From a checkpoint of a small mixture-of-experts model trained on Wikipedia.
Size: width 128, vocabulary 4096, 18.3M parameters.
Below are experts of layer 6 (counted from 0) of a mixture-of-experts language model. Rows are named up (a neuron's input weights, with its number) and show model dimensions 0-127. Each number is 500 + 25 x the weight over its row's rms, rounded and kept within 0 to 999. Numbers have three digits each.
Before each expert's rows: "gets" lists some tokens that make up at least twice as much of what it gets as of all text. This comes from a sample of Wikipedia text that the model never trained on. Tokens count by the router's weight.

# expert 125
gets: "y", "o", "z", "x", "tt", "."
up0:510489519527492501466490487486508434486516469497483498516475537498465498494491483512457556470491497505509510468461506424486482487480522520514461488503504530469489474504477511500556525474522481494473474439500526500515515476486488497479561473544535517502457497444484494495484518506512519509507526523502495494498556477515475454502478469474554499490511517538511495498484470497508461498488
up1:509542479513484473542480494483488525488482484541514530493504519501521488516519502470528525473475472489489508510526517516539508520457485508506463473497513476491479513513504523480540477500489487477505481514513479518526505473496482507530559518484499488505503460485486486562500499471435448498499466530504485489533501509469521487522503440539492458519510427523447532546492520499489521533534
up2:462509456495478484531505495466510504454515420465518515541494505491484492523503492502449523502457470510504513485505452493496536507481497510497502458514495518458503531462487535510525481482489447494525460547480515487510554490499492482514562481533475508469481484467496482490539509500496506531516511472540529474505491446487458488491481509477503513512518486495484471535496493467537476509501
up3:540499455479491474464502502518526471500526510534509488522518493506524467554468529497462485505562528485506486513523554444531480495510482496507487479498501492508504504534500479490494477492491530461503515460456522490480501462492548438471496485532459528495498477527514506452515488434488483484510531476515491485514531456521486515543504471497508515485499486489520536501528496488485456483520
up4:513485476506521475548510518496498499536457532474483502493515479491502492490471487461525484504496437470518474496508497464506511468461470488465433474504494509454478532516508500504513500494509538505474490491500495502442450539505489519489553500523513531484473439476538538489521505469510498470461564497519483476528487495494457521479535478483531505502485507493472483519489493474534491467505

# expert 17
gets: "h", "H", "w", "j", "J", "Y"
up0:489483464471470458506505509486494513510439522509479527489502470484472501492491491503492480494532505507491491539524481487505489452497501498488499513528489500469502552485474468494478507540513467500493492496487522481505500448491557534472457474518496460482534519508514494497525490498484468473460467483527526473498515471506478531497488492458459545512511452513529527564504544487470434493539
up1:516477493526445496524488510462492496481469528468514517539478476533534500456496471471486504486486509451504506507511461493537508485523505492485514538505495499535486528438480496541474498533510535453498475571502472451483491496497522544464506500501488556482499492535473475504532518482483481534494548527511465482460482559476492476480509515509480493505486487486503502479494487483500515532522
up2:512528506502503524546521522529541514462507506496514465480505491512498472530555490475474524543494517485481484514512573548508459498499531506496474480499489525529495538470480524498466488498537510515501528528471490532482519493469472490455522540502510498522502498509472561493505465492494501550479457512533488472544530531499489506494480495463502454503499514474499525477450472547518507490506
up3:464519465516522467523482546489449503471491494472546482552506515515496512475483500493466485522492497516485488544508507517537468495498496474462527535498489479451446545481505510469471506502504484487510505497443504482499537498507486483511487549454552508510583497519473514505460492488515505481516468491499521502491510519481507461457462484505492495495516528470510511523518510524472502458468
up4:461502500490507485460462505489518525466436502537489533486516527476499515485474528491500509491510478478480488493455525510501484513467514504507502531493536528522484483495466514482515531505478497478540512508461482531493535525468505499451492510518499510454526510523508547445503509517506524481485499517539466574515493552532496532479488502466502480496487543473501489441548506477516456493502

# expert 82
gets: "ell", "z", "x", "ch", "eb", "o"
up0:477494480447491455479520499472519497490511521495498492464467532485467488542482541480487504471495505483529455544509502474504494505549490484493511493504530515449528489530509528492539508510513475502480491502514513494481484514508522478487512462451465519440481500463556498466470514492487516496494537493473525510506539520516496536479541498559521559511504486526480492513530547503465462489484
up1:517514506466486488464475516503525540450517484502543534516506498479478510534477492475519500547521494472469503536509478512468480476500469474468477509534520512481487500518466506458497528489530482503524532490463543507515512505490528516488490479527522472494530514475449478542486540495519514531458545453554547516467511518453503495534520495507466473485505483455528512501486505536528491487490
up2:547517545521518515507499529500521442507513514492487490528499531479493479516515475457541476489527466513512467535469467530459497539446496476463501533468485484517512497503559510466525534485492467548469508556466512518473501481493543527483533473469508497485523536537510496510495485504483469478536467490509508517487492513503513513492483506497495510520491522528464525494483558475511485481470
up3:481465474522501486499521511490534554503501498513510563434508522497472482507505528466504515514484495475538460499530520528491495462531477475515548475534507465490482514532528492539533500484475522484499475532508477502495520506555474514490481510551545517480486503496495505483545488537495491470536487531498483469501492444484511507513493509465449545526481503477512466480514486482481547505516
up4:476468464502490446522541489502535474442534527534462497515526512476476497500480508469512485500475473505520493532478509493516478484502513510514489475534554466521486507453533525545522511473436473463474482511498535493513466517480520472524535525519475498506510490518492491475497502513461502499461509528494486520517519502450439494510514513483547491495475459510515463518512465514518486530478

# expert 74
gets: "ir", "om", "ap", "em", "ul", "ol"
up0:520479518501558557491494470539507511511491480509473498512518505458545524522467515526526538500524490508522475534483535505499501514453492461468493503527469498459495494508475482549523490468519520506514513501518512511474496468506456479522537470500505499528500507522503486482426496535533461508510548491522488485514512513501471526507518450481522498570487512490461503522526466500484525539498
up1:512524467494474488479483503478497538523524499544534493542521508569498526499478554509508462511467500494524482496479474536484531483506470485470521508469527517475487496496470532488520496521465491490522463480447503472477507511478463531499588546510487470474495488514489514519522456530449466492509533501532491507488474528523474523485490478511486489483503506496516514476551458503505502502507
up2:508476514502535537466478518537466468531479462457499538489506450512450469469517485451482515472510525534523494466451477499486522474538465525491521588521503506520501520514512482490487536492530489450512528490497494506508516489535504516467513448501495498497483475506492490482498525501515541517485520504499473488473504497478512507487527530475484474509492537492507473500524539481527484449531
up3:503508498554520525513486497532506506514515495470470527485495500482506512552481513472521523477541505530515496481502506540503534504498546476521531524496475490507510510446532483509494463498517491492495503528475529503445537528537540533554512520463511477480446561515469492461480494512448483511508527500473512447500501476495484532537528490481491496510499525471523510528538516477452478507495
up4:470477523513503474461493495499541481523482582502469500468467451503516513523495511482499475469496507489516504550489546541520503512501517481498506526484515496500485507510544534476486512513511503521505466490464474497489492494511516534501493561497503508511506474563458481493473525469487478467447452503509514483533504489480464476488503455531495462544488515487448515515514540508510524519525

# expert 27
gets: "an", "a", "in", "e", "o", "en"
up2:497474475487514466528528510512482498498508517504488493558468503584473497490527544486523487482504474488488550489509511500506499472510445497528487509443477550502486498476453488502503467534529489540486474540478509510514476521490539506494492516496431487494531507519483507506520527491517501514490532504523475477440537478531507443493485494513500511500473499489472526556485493472513498497528
up3:486507484538523516520465498523529514493520552520492454504522496518542492496533478557477479504499491492506521513472487483483521493541472496470523496527496512524476481463520496498456531521515493482576492532517539517516489526518468500507470487502501443496521513514464528497512520529524501481512461487486477478506467507537522511568484509494515471511482502524456522461450531501534457512502
up4:456500479532457498491483491544499485501520451471463478505453468519504523468522536480457520484535499499498515536514501498516512555525468523526472483459479508467516508482494511526526502460493478485538477475538520489484508518540571502513495498514524506454487510455483488474491520528484516492538487545469516512518469523477511483507490488504505468534507506538476521497549525493460496471516
up5:464487492513510507472498519439496504509469529525506520519521501477499449528492498471533495521459503488467488479486505456509477446486480488511518498517509464511512461517495491491523490537523463450499524493491526460540497483480460541459470529473503499544534489500455464475497497463457505463477447504515472481487533490425494505512508490474460471481535487490498502504500514497480495499517
up6:457491506509485520540482517512550519520493482493504513464517508488535457496522461431519498519524542488489495490503499509486541484525443470490434534506502500481495492520440518476491529501487534486500542500502462484488495503455511504497531476454503502568545489550477513527494480508507501500470518475507502511470485508478497523486481486531490471468456461503487475531497485521501498524486

# expert 115
gets: "H", "Ch", "St", "Sh", "J", "Th"
up0:477487497469505477478484539532513512519434509516476488507494448476441466464478498521493500515493523505475522474541502461516498513508505516519542492453548535508536506485477475504480500518466524487518499512498489531540486527485508484537482529493517511500470522474493471493464517549507505494460499498523503508423510466495461454511487506487498459538501438512482492500510478490493508475473
up1:502542496480471506519501497525477488501494489525487496528494497464441472528496480481534500485464503496451515499462543520525513539487552525513472485463536512546433470479512481478477497508525460508484493478508470511474485561463480541496472488507508512489486503518496449518514472507505481535479472476528496519486461520505533506545495468481482489502524485468488526507510524436494504508475
up2:487507501448578514461512480485517511495485524493507460514510494495501557477484464493487517477541473490465492502520498509514477478467485483497510480529488542495494515458537522497470514488459511517491496518534463500490497526493520552542528518475509522482491512473444511486500532526496472489503544493481505416540513504518502510498493475496512483467481474499536506464513496510518441491533
up3:477496510510487491519498507496518525527463516546523541508518489481516490477473482531480525502476496511450476489538491450477524472468446511527517475479507445470468509459488511517469481482520528552513507513512484508463516479508459506535491470526500511500473491499500490560493497495457467455481473492525490544488496483450520484470481479475466476475522559488463516483506492478523473501503
up4:483549535514505522485513532524508465531465446508517480510532483530498458517483513442501498516491514508493527490521518484511505526482518514518479494467507526535487504489508530513518513464468547497505471511500491508480513517470502516509534504472484536458496496463466485439468526493499497515443570463490519508528519540562499468516511497514490488468489454513485511472498534510535493500525

# expert 75
gets: "er", "or", "ar", "al", "on", "ol"
up0:534498523489498505495496477484535445541493533472449539446488496488518495512488474477472502510471481502483504549481517511483447474497514530477495477516550491468530477504546486525500484493555485499481461479524477481464471481521491498505500481510491549489503449466529506495517501505510478540490514479479544533516500504509472493485536498530499466514526501538477474489520456517480471495443
up1:496482464535532490540488519407494506467465489502471485480475510496491457508503459520506455509472527491522522459523509503512495501466500518533487521473489495521496478503483545493496486509505481503506486491500516490490500501511546545485476490511515561478512480503507560502546490475519504515503481481531502457474495484430517519468523491490489503496461507521535452522482479439525501503513
up2:473508484502492513541524487530547507496476483497525508496478477482485512466512492445477483469507470458504529468504499488453508484504470478504448529522500512477467473489474515489489496490530482509463490498518496491504502498462541502440520483541471454523493521485528463506458503496532489495491458520513526543518527469522446498490538425491517497441500539478511487491501510492524502472514
up3:540500512522528527532504512497477447513481518533514473440541566484440487492509481530473492555493507519457494502476496475500512493512479479553498482492491513521505518479520479495523497491513524468537493468521517518500502496529528483519516485477474524513485491503475482515536513524514513521450499508493463456510491501485519540527521445479501481463509500515488493511446498461518446513540
up4:519513516516507508501498504508496454541499497485460487477447486518523464539536510494481544495557504524514509501536547532502489498482514498487467507495492476478474530520460460521468535504461500493457482553458531526491550502498476517497526513486518525502518474462499465483489507457487501563509527532509519490455545499521482514488488504506542510498494513500494520503472478495485570513510

# expert 122
gets: "er", "en", "el", "or", "on", "ter"
up0:528493505530509508501501517503582506480542456509498503507497538510474519482500465524519491526478480500509531507504518513507511490524502475517493470498510504462512543483512510507520504479458467472495483491469527494512509527469499493506518530506534476439451479547484461455499472478521465501498518522490505560481565469543510484481484481510467518478516521486485532527487514533464552486528
up1:550477533495482512491523510507496493474496523508503513518499496507469465501485452457530473487476500531511488510534556513523514498444494474483476503468485462533521486530479449498486483506462501505497563433544537509542501487509498489485472481511465468499473460517488495480497439528503487562489514514513493486509523519506494492469512528473530525463445483497482508511501513489527480501496
up2:510503505487492433520464506523535541505530521438480470551500512478474481501528505493508475482463520475483484478549500477471508477495473485515491491469496489473515508491497519508485520530491510534477506506492501486503519519481512504480556491522442515529511504498489449521521534456464475499450546517535440512467501505493459517493477513523469537458486494508503490464510501468528471518512
up3:499439487512506509567514480461523498550441502537470485499521541556521465474493523510524481522527488513504470522518495497515494500496496449507548523528483528477493489487537514490541480456473513501506529497499490505496484485538520472464483502487504555514476519547445468500487497495468485497499497498518447517534528521501512504493534498502532504505487488544500506483492522503549480504513
up4:512546500517492517523520537484494465500524468484487508479497502503473518508517568538478500505540440474454475503506501521458514518492507468471477490475493506502491490538455483496533496474515495469490493512494505492506515469512549542509509517504504545500511489512460468547479477480492532478534493497487523541470483500504434491438470482494529525519486468544545506537520507509523523502499